python train.py --n_layer=10 --d_model=96 --n_experts=80 --experts_per_token=6 --d_expert=32 --d_shared_expert=0 --activation="squared_reglu" --moe_layers=[0, 1, 2, 3, 4, 5, 6, 7, 8, 9] --router_score="softmax" --normalize_top_k=true --routed_scale=2.45 --balance_loss=0.000757 --balance_bias=true --router_z_loss=0.001 --init_std_router=0.0284 --lr_router=0.00114 --vocab_size=8192 --norm="rmsnorm" --norm_eps=1e-05 --tie_embeddings="early" --optimizer="soap_variant" --lr=0.00468 --beta1=0.95 --beta2=0.95 --batch_tokens=[16384, 32768, 49152] --seq_len=512 --train_tokens=257600000 --steps=8727 --dataset="wikipedia_en"
Below are experts of layer 6 (counted from 0) of a mixture-of-experts language model. Rows are named router (the router's row for the expert), gate (a neuron's input weights, with its number), up (a neuron's input weights, with its number) and show model dimensions 0-95. Each number is 128 + 24 x the weight over its row's rms, rounded and kept within 0 to 255. Numbers have three digits each.
Before each expert's rows: a language model's description of what the expert responds to; "mostly gets" lists some tokens that are sent to it at least half of the time. This comes from a sample of Wikipedia text that the model never trained on.

# expert 4
What it handles: Biography verbs, punctuation. Past-tense and passive verbs like was, born, released, held, plus commas, parentheses and pipes in bios, discographies and result tables.
mostly gets: " been", " born", " went", " Released", " was", " based"
router:094135137093072108147159144127141157151097149138143104135146091107121138111165102111108100167111129143134132170106149135134127153095088095108125116120092131106149152139166097168111140109133125114132144128152129132102143123137122116140095137160159095061136080107125129130122143147100174181
gate0:120136142077107141130146102152113117102138137119112125149142120128097141143143100147135132134136091148137127143098120121093157104110128096087072108137168137112127172095145070155161151106153162090115130152125188128102117129109108141097175131150154110135154148140129120107098166165101154147
up0:135128118174158111125107153103146140152117125138145128103115123144155118104114147099127121124129172118117131108161139134158092152140122161168182143109087130145136079163108189108097107149111093154142123117126075126152132138150155095161085128097104141125110116124136143151150097084156105106
gate1:109058150086120129100162154145109117146115134087112136134115095097064149127151101161140100151137130139134152148126167120138162102128135145095152122118142115107098126105125131126091078113116104117106137138114137130101143140135130193097126126169149084103107084136096146136133153138150123138
up1:143197115175135120146091096113140157110148125166157132114133165146196099124116141095123148123126146112130101104133089147104092137135127116152104151131115142140169137140127122141154175135134148132171129122142119124154127123130124062145125117080109167155145178135162111115131108130119131105
gate2:108090095088076111104167160152166129103087136109151094125114106119156108107084116136124113142137126108137123135106111162109148152134085154149128124122128130130119163153128116125126100135120118155134138114122117181094134095117126093169151137139111153085163116126131079119069094139140093115
up2:121154178175168153148099112111093107127143108158111136109157177117091150159174172117148154139136105144123103152166144081141119088132167111113128136148125092106138116101133135115121148145146131117142137115126135100165126150132138145107126114134132101147096127146091166141175131092151166152
gate3:187131146083131131093103148118120116136135131121120105119134080106091122111128115104119147160114160158173155115106152126136098143124137115080093157149140143121166138133176132142132121147117179122135134122139213106134131172122121093118129116145175090140106138102154142130131111147101147136
up3:165125144074131131097115172118093126119134127099115110117163093153115119099134121099117159159104145144145164121114165109128104150098132116097103155146132121096179168138188132151147113165117155124140133100121195116132130160121121096106134091155133106124133152097137164137147126108106132109
gate4:158106154159125142130159122135105136160124171162144103137157081152108112112118117124164115163166124124154102123150129124117175125115096102143132169150133108102136118139130089172152134138119136120122139153145136128107132079167105129147128068108113120152086137169097125076123129152085131164
up4:153100130139100102099123126119116143166124175136155098136151071078142139142140143114124119153137108152164108137144119140106169104107121117082143167132139118094132106132120096149106122096116115107134165141160143117111136041153129149158125107115096109112113173156116156110113129130092118140
gate5:093133133116103156089136128117103147148110111109099102121145142140130115124156081113156106166152112157092099136118105142102117121096088118112155080137108151109101143108155122167142114130144140170116124103121158099107154095149125105151112106111131123060162125168115111114108125103141172179
up5:107131129109102149081138118112112149139100115099115110127150138126122111124161078118147101161155101149093113143110100137100120119097079120115149085134108150104093137110151128158127108121144143168113144106127163108117149098144120104154114100114127123058165138158105095120110126115133177188
gate6:152110095117100132171188115128115123120103163142121128127138114115110142156122147125114113146135115158150088174147111139146152154121179104115130123171156111104179160124119133113168130110134128108200153148129184091124143112104106104127132142130160126136157151107122139147153082099119116150
up6:107155161134150111087064120138137132149147100117144121109108139132131117108136131139142137117106137091102168073105145130112113117128091144148144138103107138148054094135135124150096129140120122154066109085125076163134118162117153150135124117122095133128104098155134103116120167163109135111
gate7:137114120104114125140117109055135183171152090149165132150134093118146122115100123099084084172099120103163129145145107155118140130122144151140132147138128140113129169158108123145160181138108139142129145175186096126125132152121148123109100143148124119104162121111104135119123111102163123119
up7:129130135157142140135138145164097071095109157120067135104139156137108116129117135138142160072164145162108157088134139120119137144109126108138149110109125123125113113092146139093097097134141130129110104100062136155152129095139123132129155095109140152124088170161124113159150172143090144132
gate8:124111121096136123131133103121094082082084114154126104163144113144120165153140142136132166126107109129124126151140100117135105154095081135097112143148164146164160184116098108108135148142124153074143166110150146123118096131128147139105093119103183123092129099115176112140116140132108147153
up8:118105120101122112150142105110094091096074117156103107166166114158132164142162144140132160130114121140136113146142107123138113157092085133097094146153161144164155173112121118108139148146122162060126161114151137128129122109136141139115094122096189136090140097116161141134112138122128147127
gate9:126139073112120092180138147143138127103123129128131133178095130085134138148133148123113150120149118137132123098083152099099149140115086131105166107109114111080127115126130121110111125114119148153156123128097144103076105117121153084144094111137171105147159124118085166095165131080153127113
up9:124120179132133171075129100122125129163122141144117124073154134175124123111128115140143120124116138120125133154174105146161109108139162132147095141144157136165124136133120126154133124143119099106110150128157101150183171143134102171120169145122100149129093144150179084154087134164105129138
gate10:135158151096058109111156124107161115169094133152178130136172132124110149118138128179131130119116149150141092063112115134117135128122095152137114134109084131132142127138127127107100149119122151126077093115084139098140134145167131126130139128130113140056115137147094148121106112139129157117
up10:129101102163206150145105128125108138074166125096090127125083135123155115146143117093117110140148096107135170170158143113154103133129153118116121130153172107135116118110121121152154111131113121123155147152162112158128142123091128123127128127132156128206154134085160105123133127118114100133
gate11:110117142095096106112087142118123107143125146132121124156106113113066159142086138130108114135121072148153122116123144150108138134172147134116132118087095119178148083141054134142144141148165088123118142130109140135132098151102112102119130146069132082122140139102106120126147123124157103142
up11:122117138092085109114083143117129105142121148145125125148097114120075157131088140144097122144127070144165130122121141147109142131178127128114128127088098111172149090143062141148136149144171087126125140132104138140141102170110111118119126144066122084124138138107092125117139113133147100129
gate12:110155114106117158131155111098119106145148133090188089151158128156137113145145108141120092176142152113134121165111143101179157140066105125147150160143105126118149160145162135111100158126076145145137138165104123111118135146152129137141118092148120152127176103100147088114127140114107131125
up12:123165082121117142130142123131130149156140108087174080161123127138135119114151114114135097178138155086109121149109125112155157151088086126168136141139137128103151139146119121110115161078104118143112141140108124131092139123171157117151133076136100155108180098098153108133119132112105101093
gate13:169121123101106086162117168163083131123141131152090092146112091109120090132096146107135135174149124115161142129134122124115146129133088120131096165132121129097130107147137067120153143134093111098145130142121136122117136075104121100145101104099106099121112087102110110144073109094105119141
up13:096107105164132134093171157128066118108114154119156102139142116101154099123114153145133167161111102119147156113111137172139144097140091106131125126106123125136132123124158088115121120140099120080135118116113096143118152096155116177191142122112087153150141100115082097121117113105139101135
gate14:166101119137094097106136118158129118119166130116147111134122098111104136168181159141088108146119125140131116131143107148135167130122157126094115145129174159156164121124148118139152111102126138150200157121109110111109138150093144143115130114137145077109179145133102163102138099073132124151
up14:155122135128150074110176115152158122121142112131101099099151078089090123133144110141139106167102135145087113134132122127093185128088160078111153159104152169116123152145131129134115126129139126106162129130102150117108131161103141163118116153133158086139143115092133138084133159115122159133
gate15:172133106133132089081179104158124111131144116136133121118147089169125155114128122136144108113121104131143124121076118140118136090093146125143145130077161163124165117124111061158102114107109101127101116137162171121116134144135123121085171106159181132099126117107126111124155142146098127146
up15:117111137147119135102143157103072099159085169108148156154159169123176104120093129139095140108133157139133138095101135149162144166127128166137109156160153108164158121136136137156146127145114148150116148132151135156111129121133137123159140126156079155118151140110119130151174161162176129099
gate16:154137132149086135140140127117153116148124127118105118119110089148121113121115126109129129115084165132160120139129131127159129175132134085168165136146151130145120071133190101123094137098092098106108141141085142114146134093120093146100104120131138095134142130129151174129083134082138154187
up16:127112131121137139112165119118135153135144135145096142150169149135164147125112120155139121125179110131085139127149110115131139137123094138123117124107131123137127175141058195140131135111147108131150141153153122134147121095160156112147131142098127197117061119121123167116147143125153124064
gate17:137137127128102086160191155121118111115113116093129113116152114079121076122139142106165122115123153139104141130109136103102147134069142130147137111132064151117094108156110104159146091111082143149103098143129133137097144153155153111138130117150146128110129149119117122133198150123094137146
up17:114161183137135106150157133114129142119131117085171101156144114104122123147111153139145113104135166168137138144100138107072110182096137130163140123135103183155094135136120092138164126113108145110130103103138131121103140115144155106133139159139124114113134152100106089123177125137079154170
gate18:108122129116135097081073157131137138141125204185136120100120105121149126102132128162078099124141141126167121134150081132110177101148133093117135135104141164131133118149147108104099111110133109120136149172120127122148153143128102110147154064120125120136148120091119133135155102089122138138
up18:119123161117122150103127171115101143150121147142110091099106097144135153177153133106104118156133114114144135132118132161069147131154141096130087132129154142117107112145119133121103123113107121142115093107119149102146160128144119092167158084086149124139151109089103142134172200121162142163
gate19:128090126139111147121159124127094142154066107106147146118127133124156111153172099119074106153154121145094114170109122156109103100119088125144142122148189128127132132150125133149127142109102113157136170098131151060116151108103127110102108122155135127085152108154111119162139161102129142143
up19:122100123140121139121150133117101146155083098102160141121117146106151095158175099137069098176141114152095105170105126155119101096119094124131133111136181121113129131133130127166142145108116119153138161104125143055097142114109099123106124110161137131088154109141120113166136150098129131143
gate20:123114156145145127109182121088116146164097124093125097108173123115125136129147123090095131161170145171096141118124134118173102155087092121105122136114118135109144123176121118135130148086079156101090130140111161115110154147144153104112158165132130101118132092133114102121146147126083156137
up20:098153133114122111150103135156129123117147129126150147162086123126163153109128120150147124120060113082147110131131146154103151088145152150117156105131134091128123125062148134137088079150141097145183136110167096138135102129119128144151103112132106145126147155101153158167093110118160107127
gate21:076135125133115165120128122086124124142125141178173146177120102162151152108144140101143125133133150173145131096087150104134112139093095070130109149131117107141125123163172112129114118107161184156146095119130145129117139099138141092117135163133120130130091120100110091149148119093097107137
up21:139117092122130097072092125149109139136133121110071156121117140129111110150114134108115110125118140129073166143125112145150128100141124178093117118130124115095128114074116160134138112155133088115176148141103164160107158158118155109109103086110128152142167163133106139112104112107155089100
gate22:094137109154148124157137144131194126180098144123162127144112063140115102119121136087102166187144137119162119185087109124143170092097125150114114143161108104131106130122139136137125133141143122119115121131139132119120122131102116116129121125158127117129097146136101176138119078152081121103
up22:093140112148160115159131145119189136149119142118148126147114072162125091114129135088082179191127129127161124172079092127148172115091125157115105152150112109145110127139117122139127136156120132116111114135129141131116113135091124120127125126146123103119102154131111164152124076154081113125
gate23:105095090113145142125107146081143120128127116094176097148151139146108145133185074115146119137125145137111132171145138118139108126095146118153139156109106159118154190118148110114116112137115126105105145095174133076117080137086121161151093147146113121147160101164140149107113123142124125138
up23:132158128128153099139154126160088165133113121107144149084115121118159143130072139132134148148131153115141143140160133108091132105177156124101144145088124136139093109111130111099162123089146136151156124120053134164153158143146099132097142126085109134170120113087119119152113133097104158113
gate24:133152096130159123133115144118106108150164111120128099157141084122132141118128160141119113155118122132127167132130154103120105134136120140093147129146104161171130140160172113106048101145085099158132130090119146116099135125127181116122132127164097087115123121162144179130106132067112124125
up24:117101122165132138107110149089155134160111148152118067126126099119118129102128127129118105160136134132097107127170100157130090096144094164166112173090139123148092112112127129124150080154156115114122155142126100114147131151181138110103121125158159090137133129147118126140088179103144094156
gate25:095106141087123133104141144087138127158122151103104122139114138137147100072133106137116133194152130140145134157113122131145101094144137140156104109118108117096160150117127181108102125111114100130098141178177128065120087113132110120136157119147116122119133165126105098112127121133075100158
up25:102098135093127130100136140080128117159117157104095132153102133137141111084142107146130132189152115145142131169098115148132111102129128133142100121119104108112162138102121182105092135106108113147096140183167132063126099094113119117123148115145118131116138151106100097110136138130073098142
gate26:127087134131166127135149119189135138139136140126108132115086137084114115172155129110133128156105123116146153118077119112115129123113106092089142174096118105139115123118158065129151126126114130131134165120156135107122125112059128090148131108152123096128128160128160116156186133137085116142
up26:121162119133092133123112126075121115117119122127147103134170116178135138080109131129136134087148143138108114117173136148127125127142146171157117092159131164106135128145094194131111142144128135132130091126105117158124139142195133159114127132109137168144122093138091137088070111124169138122
gate27:133124150146165113167163146106141057144132145125090101131093123134096134116117136087125146136142139136118127148153115163128081175136102169163121088095191149131129113158168110146152115109116154090151110117143144124143099126118145116109135133132143119141146104129155068133094141108153146123
up27:137128095100106133085076122152130171116125149153180140119141148125168124127111139127137131124132118137138128105106131089131175114112145077101132157127055111128130135104073147109109131141142084177116139135121121137101154133111136120146124132130109137122097162153118197121170117152116106135
gate28:143127160115128099107142121139094107117089127127087167131163140103173141159131188114088104119071163113161124098112092112124121111144130088122149108162144115137138148126109116119110121113167113120151163157127129128103129112095123132089059127167105098122151137112148092120129110106125142119
up28:141111144141127108112159100136091116113085136133085151135166127109171154155132178110100133107060175124163111105119093122139129112151130098123141126140139117150138150133127117111109114128167106110166152160106138146120121105100129139093060129158106094114156134100156087108119113111111145129
gate29:132140119084106132091150112116102131108102122115091160121128109077148133127149132096144096143154122108166141128133161132107164200105115129133112097126100148134103155133124186157131115123133181106120138096116135098110104117131149093147107148113163102112079101128135124121079103138138158106
up29:123114147178162115157102130152143142141142135149142100132124149177120131139100127179131149125104139151099101137108100127144090084144125121141143141122158098121163081112120072086130154142126065140142116151144137163153151138113110152126127118152096165147188149138134119133160137100121103148
gate30:142112144116141143133133149143121174161081114105111117152142112051084136143108109143152102131133110107147149148121104117141137154132060107176102097091095098119107114115092151113133129138134130152092120145124148127099136160143125133112111121097115121139129067092103126171144120106100147123
up30:129107116109145145147128147137130164155099111108105135137133112065080132141104111148138114130136108115144141143133102101135138153145043110177115089110094080115108112091109154110133121149128111164093121148115148139105115168151144137099117113118105140159127084128102132165149099098116155119
gate31:109180097110121115105152150132105158140137137120130138150118104141100135115133136112141146142096124193149079093080174111096110160062144157143109108128097124098155102105125137152129133135165173151131107132114130118128083123121136132124124133141141149118141122119105091109105153167103075136
up31:111178080100131117116154161139112152142142134110117135145117114142125127104133132108132133143107121185156075108068179092093108147066147154137104115112096140092144104098116135153103134130167179155124114139112139111132090110114124116128131141133121150127141117135100118127119138162110073129

# expert 49
What it handles: Clause boundaries and coordinates. Commas, and, closing brackets and quotes, pronouns starting clauses like he, which, who, and second marks in coordinates.
mostly gets: "′", "″", " he", "°", " He", " It"
router:066135151113119119146153116129135160132092146124143104154157116115106146114138086136123128142125130125090128197168135137130117157117129122088144090112087129098126123124172124168128142130136090074149148116151129162132131131152087090143090139136142094094127084130114166132118159149093143139
gate0:116099133153142123140183161164125175127116136117095139130115081132116128113140109122098122136103095120122105141154140170109107145084120119107148072072095117112140139133132120144091187096175124125153155077105128116121154138160147092105147143127133126115139084102119110121152124133108157132
up0:100150149122120154130130148134145148133118109108123110155079111092156139082117123131099108117115084109156126110144102151106099129125152151118119126084112156100136104087109117077149126090138102086175142118135112167107141097107111114111074114145128147162146161114175110129160109170131150136
gate1:093123119092170146131127159137150143113136124119128159141158114157123119137154132124138117133119086132169106123119108133143108159112164131120123051119098103125142116101183135101122091150124100125174125115102144133159077117134092118158164149106124100085114150129082157123131113127169163111
up1:092116118100159149120132156131147163125138125123133168150163111154136105139167132138146111135124093129173104123120121129132106161115157132124111063122097098124131114111170138089112082148121093134175126131112138130159080108141087131151163130107110091089106159126088148115132113129172165125
gate2:119152130165161088127131116087196125086134141157125166153134129128134105117115083128143141118147129164143099114158161098140094135104124101104139096133111107153138163091135172126093135128102131068088131138119177122136133147124112159125101114131146149145127147117127151107140130153132166178
up2:144113123102116173112123142144071112157124121103132106100147129130135139135142175138068100114099120097118161143067115159105166115163116147134114153150166129100103082140124081137144097131141122181152134120119086129117114122141133092126180145144097123116135129132128116160136123130118088106
gate3:101116102157126147104180112124124163111091133121138093117144113125100090130096096107129122143159106109104122127151146105142171153082146130094123161130094119110090164126164127124159090087110088142128104121182176135128130122129124100115094130127095145133146169132140154156080134135121130147
up3:165130155115127101161058131132131115152161141137124178135104120117148176139175144147124139111110153146165141129112107161114086100167119124150136110117159136146152087113099140134103160166132146114116149126089076113140145138143134156131157123126155100150110094110107104095181129127128132116
gate4:164118187126129105149148161116122133115098122144153127155115122138141119115132153145100150151157141091136126134181102145154136111152117139141177103102160109126124129113097160150135167126055120155101137149125125133107178129165115115146096150153107143128135101176092145113134103105154135085
up4:160133177085119120137145146128108151129087122155127135146088114126135100132113135148075151121151105112113114151161099131159161115166103137124124079118201133116139137114107169161144143120063111133107150149125124116104167146139113120161145128147131143120149128164126142153129121099158160089
gate5:143130161107086131115148126118101118128120121106091147117177153148162118111172138103097124126123122133145125148152090120114135139130125159162096121065153087130114127121111142128156092134118101071146182138123173113114130102150131136083118128116164137115142131117113117149145188078150141109
up5:107185120111122157091117128086141158126111189099142125149087135167123131110122116145157118159165161108159118130156109139134145135097132096140124115180065169149145114105151132129137143097122144156096146136073138114142131153111138111122118115133095134092105143159089109132130112105105131123
gate6:147146134096138125149140120138118146063119113113150137097107142095085108136154101124135112109128121125154087122207144130135136161081182117089138087120125134121148128129152132126112125097149098152101115122163124163125087137140093112124165101124122088158120110166118094134129111099123133096
up6:106119139141125131115116163127153117187151136134103134161165122163145128162098142125140132149108151112113151101074121142151140077162058140168120163134150105123147134111091139133136170156123149121144137113073093111125138109097138145137099149129130169118134133109164162135127133135142118176
gate7:070101158132116137115149105095149160104099134099106150156131132161143125107153079146108125120127135116067098120177142139115109134128114127092106090110117146155107138108149159140125104107102134133144118130164131089177157111127102110164125104112131096126151120147108106086108105115099101175
up7:187164098121141128140105150158111102161167120146156114100115138091120139147099165101138136132139133131178147118077115123141151118115142139159152160132139109098141112161102092105131150137155121130129146143091128167096089155122157127101132156145117169133105137102156139169150158132157155086
gate8:172157160147125094108140171163173150131114121123114117131142115126123126097146143101150118127066074123118139133143164141144107134125120088107144092080115098136155131145161109135106127122160134111164134097155122141127145115167095123135125133145137146094137093124161134131128143160144194177
up8:155122138133108087133152149138170144162130151093110144128129121114128110109162125123166106106064093110113161132134149149114108118121139097095128110089122098133160111130147099158095127137178135116151125079155108169133128138142105133135118117142135105079138096113172141122149124131132201162
gate9:096126153101120118130163110151133155137112121156154108155158128154119141093153120109111124111092112113142156139109124122137117119099144093151185095141112133101137148114138159147118179138139129055107123096177139167130109165131129147135088143146159099124187085138116131121127122153123173143
up9:139123137099142152133090168086104114117138108144138110087131130137132123176158123113132114189155091144182123143159083151126099164128114137111106103085149128132119121118131115115156115110141113138100133137119119100096142104070114096148130150100116149132083146117148164152100151159090102116
gate10:097141136118142113105149096099063133118131156166147138124106139071191125106101109161112128095163120159120097160157139128124137142114157115106138138128101135140092127105147099115142092136124111096131116126097150156147175132161100119111125126103132122150111106116118104140180156109102167091
up10:097149130126147129113152102098074123115120135155122124120114133065177103109106096144104126103169120164095086161149132121122134148120169136097130130127087149124084136126150098131132083114111112097148108129114143158143151140137089121094133148096123117147120109111127110125164172106110177094
gate11:099164100114120149143107163154120136118110143110120107121117135132118146112083113133109125116123084136146105147158119142143156122180123138140161116092173122152087138106154136123160108079167074127131125163107171138133128110111185131159152078133116130111124130142073121130118127123072129119
up11:109173126091124120130117154106087126156146112097143123087126145102115146078090108112084101124090148140132094144135166112131135126147145108142129080096148156124140129143140131102173151105158106120102145131093198151138114125115158160134143123108143099115143101119076100137134114142099118096
gate12:135093119100122142097142153096108148131117121108130122134126108170118151132127154094112107140154166139090130118138112146102098157098098117117173129126127134090126126142110110163083099095081122072150140123101083138136154141141112139112078137116086089134157146153129136122162070099138101129
up12:118144136143137111169117136167165089129150143144105133137146148085130096133117111174133140123096115129176126125112130096143156110174169115138107104120134133166127140102146117076146147177171129169112123137148189137113098117124125120125166115129150164128105109100115128129099181154108146148
gate13:150101175149177101078109116141151145117124152156119147106119117130147138138177131138072107152118169119076119182121125097143162098115141122094118130127145120135139121144165182169107139143094141131112095141120148140102142119108127136151108120157141164130138110123079101108130141122137087117
up13:131101164159178109086105106138148135107127144167124148112122117129158158128176126124093116135116157119077115176124120103148170108105124127087127128140143110139149125153163178167097134152106151132107074137133163134103142130106123154138104127148133179125129108127080094117142139127122093111
gate14:096081108137169087134124122104123155170129157125145101135129133133095134181146135106094158106160132142088194119142103102122107099139129081102120107130104121098159113134129131139161120127151125135107132079144120131085123139140132132102096147114098110153158124117163116095127149138129065133
up14:127094133148189131163128120126116150116113160096116142106136155133100106168123140081116135116154175134097201114152139126111098132119100113121116129142121097109185130117118102120186132122111120107106135129175078162123119152138128134079106156107131109111121118134131126109127144120117089167
gate15:125171120163127151135133117117175124144144117130109101187139139136107147113134167110124089141168150151123114156172128113120141129154084117140138098124136112142119074098132153150166143121079139118129106133110144140137151147154090166124083135141162162072103125131133138115081146151143106096
up15:135112135109144119122143107083144124130161140121127125122147142105118148137143107113116145090112091110138096104094174097089116120138183150086114129138140139134093184137158113143072113168129131103108162126112103111146101141145120120146162143095105127173156147116147120106174120147094139183
gate16:149147115139106143150138108126145115074106102124151121129126127119189111129146101092167146132113126131122090125168145085105121133120097093133137110100130090088136118109128124092143142111132177069098071112097169126110143100149128123106142123107118110116175142149127144142163169123161131121
up16:090186107136121117139129079132146164128149104097124128148114133132087124130106140125140171148110154144099106114150171132127135110151129136109133075144134148120150115099142161106138171136109127156109122100129118118131156194183168120149173105084124123159091145161096138148121143141136130129
gate17:115129146136112078070139109154131123137120107116130120154110111130094136145158097152166161147105148102105122145166124134136172137126182142095111155134116118128133084149090138201133158115138140143141145158143106112150097118105123093140096116100103113141130105082086111100108159118117123109
up17:142136111132151171187115148121146121109132153130138147121132134111159105123076189093099090103145109138117135138084134116112096107136093118173125124147145118133126148098169116077136075153108116127116125087107140112113162132143119155142153118159153137122136139171153146150139080152111146135
gate18:134088128114112127126129097079158089148095134127131115112138113157141112124146080131124132116119153077134147131198085139178158192141129139135137185112139109124107097144123157117154145111120113123107161147126156121145112117112084076170109129126124156132130131142085147123126143122127135146
up18:143102129126142137114123099113155095128098132150154122119130101142129116132128095110118142110109164087150122149203106134181185175133130161162130182102120115122112092146145155129142129118127098159101150140139163107156110126137118084176094123129123153114125134155087134128154157107143138144
gate19:107137163152131146135140129073133167114103118140129139162150126145118103119145163122104089079115125127147115118131141121115123134126098135072160083097120084131103067085142135187143073129132137077164121164141148152130116145136136112083120127173112124115145123108123135115121113118132116136
up19:107151168158125159128119118085122170123118106147108130157151146140114106100148143124100085080120131117144114114145148138102134143117089128082166087102125073133107070085138154165160091129143145084174113158133132145120114156138133100086121126169106114138129141132130137106123141127131125132
gate20:118110155131091136118146160129072130153111179137131102126155121147129121099101116156161121094128121144123109149140133153113115125140143109142148101148117072149123156123131061153165082137136133125124142102154120175119146124137129089189149109117147161088077102134103104119124103149132150118
up20:145156102129167109126110100129177138110142085118107139126120130111115142144152138094090128172128140100125154097108122106147144126109120128119110127105145187098146104130135171115093183116118111128142124146108139104145116133113116185064094153129104084149172151110142154136118147089120100131
gate21:094119102146095115124119130096091158070089091127146124188136124074159121171110091146118119129154139106138133124126127138113074107118149104128108076161129127114102147153143141148127139113166132156106090115149138143104115145133123162129127152132142102128147078121134117117112134073149109108
up21:147107143121123176159147147081145109151118114149146183090162154092125095104127109124137099124112112113146112119093079166131142144125145153136162147131099124104108094106116124092120137128086169133147118144164156159090124133133134113139139139133191112110119144159109099114120129111161179128
gate22:101137119109102097176192121177151106137137118095126114130123129109169132145146101113161110154124088129145146174142137173154127167136119091128115154115102060149126110123142119128103158135147128151139124132162137144108130131145126134151132135127151112109200072139105122125141139137107147159
up22:135157122145152162085110164092082144118130103154150144106129117129063120118123121126065114087131152141097145093082097069115144096139123137111143103156125180104132118158071126126132098128124120136114136139102128122135163130115121117126104100137118154123106173108114133145113126098111137111
gate23:115156113109059128143161099083189128102117118093144143129118109121125119150153135143126092138157123094094143156111139112103187125097123084157170094137145118105086113122092158111163142116111147118116129098140140112153155133118101140134101121118172127114138118154129119178141140117125136100
up23:115098100121184102143102134169095116168167130159103150131128122137158112130122152116115136094139122116155103089104129124144104131154116168089107124117107142156168111153122109132090106173152126164154135197145123118101109119148144123090139158121090144154118146095114113135124117127137088165
gate24:084128081113162110171165133120114135136193120146130128109111127158148155170138100128135157141134092058103119115158133099114162166109108087105138132154163110114140139128166168135149116118125115127130102096137104095111112140112151099144134122112138195101136126127120144144137157117125131138
up24:157113157151106159093084120145134124133086130133133105143132129104118081086142150114104109097139155194146141134091103152145106088163153141151107137104093135120098108149098085134092131143146151125127160166119145165127150106141113135122129121155121052155113135137127127127132107133155130104
gate25:106142160156119146153157124173149149151116162148126071101151111093158118145115109142131131130119148112078140147145141128153073167107116129129154106134103156111102152124146101128137180134127114087155147077171128141127141130121122142159097161149139080113104115157107151139089134152114138146
up25:128119108108155127103112154127109115130117113136108198146079150157126123116157161102170112127155100165169099087094157129140143092131138130115107158117155101124150102137096152091145092135171150177121106174113120127133095146171143125089124134110107159132139137106129122131142110155138156125
gate26:152096129165124187145115154107115133122108127151166149120134099075093180132152100114131099134125156132105104164142141134124118148115145159129129093076091151138135145105158090136116119127104120093145134103131110164122124130141147133124096084133132106131105152111124177132171140073161133151
up26:166105132169126187152112152104118144131113121139175149129124092080100176149154093114130098129128146133095111155128137124121120155115138147132122090078092149124127136107149101138121132120097126087136134099135117162127122146137150135123105089129138107131113147109135181130183155077165140152
gate27:108125135119106133121201142077113104114098132146084126116140140106074134079113122164147144116149119109119148175164127115114139126131121111087136153132117113124109123154157096151163119126168153132158137135149130178132100151121142100109130134105149131129118117160076106139111121126169187117
up27:114121132105114132129190142095112109108092124146088126128125118107084121072095125179153151115138122117112139172142136116127122113109131115073148170141112130125099123151147111153170130108191161133146141143135135142116094147126136099114137137106171121102120079157089109137116115114135172112
gate28:124138116081138113160159089130170168137122134136098144118117124125152155184105120139118148124130147109104123140166141080135145136129144126123120124133119134128132166128152158139179129133189116099074149096133180120156099115153112104133131141120148157113204123124153172132114111111124119137
up28:128134122099134128156164097141158158131107141137093138117128127114157156176116123132128152113126155102113128142170135080141151132123138124130107130131134133134134165129151153146175128135199117101083135105126176105162092099149110097127122133133147146108218113128157172128111114117123130140
gate29:133104123168174165162131082128077154123136128091133124125140090101153149072167132119110115121133156096122089148126131144137159142146106098117134149101120094097120143167143156171129146145112158148148126115166133132150119173130109125104124126162167110113107155135116152084145151132122102164
up29:134109126174164155146131082130080156121143132087139119122136092105156143064170129124098117113143157086129085146125125138140164136145110097118126151111118095094130145177148157166128145141117157151139131111162135132150123172121107131107123126156161109110104158132110153091140144131123097169
gate30:091202117142139112110142143118134133160085136153161158172125153069116132127140123096129112142125120125081107153106134143109131133140138091108137114121087105137108109130132131148125123109121099127125114120134159175133172159151178133144115124140140085127134101157122127132114174178120140185
up30:138087151137119157168126083151106112085205128114102136089141088158141113144114133118124147086143138117152148075121125134144125126111129179157114155146160155121133140160142126126138114096135157116121145123124090174156087111133119122099126114122106162144141125093156104136131112108149131081
gate31:128131079148115105163125107097146133129091134161146092113154138123094147108093100128128127109120106146155128141128153119126134139135107108136129106146127114127140119123091115176073165165129134114166125143094134133161086161169137128164152144178137124125058145138137143112167083145099149108
up31:124132157103133154092130147151109123139170127095107157145116120134167106139159162126103125153134143113084106108134112133143122108124150148117122148107129145135121143133169140090177099090122133143092127112156126128088158098081131132092111118085110133143209105126108123154091175113144100143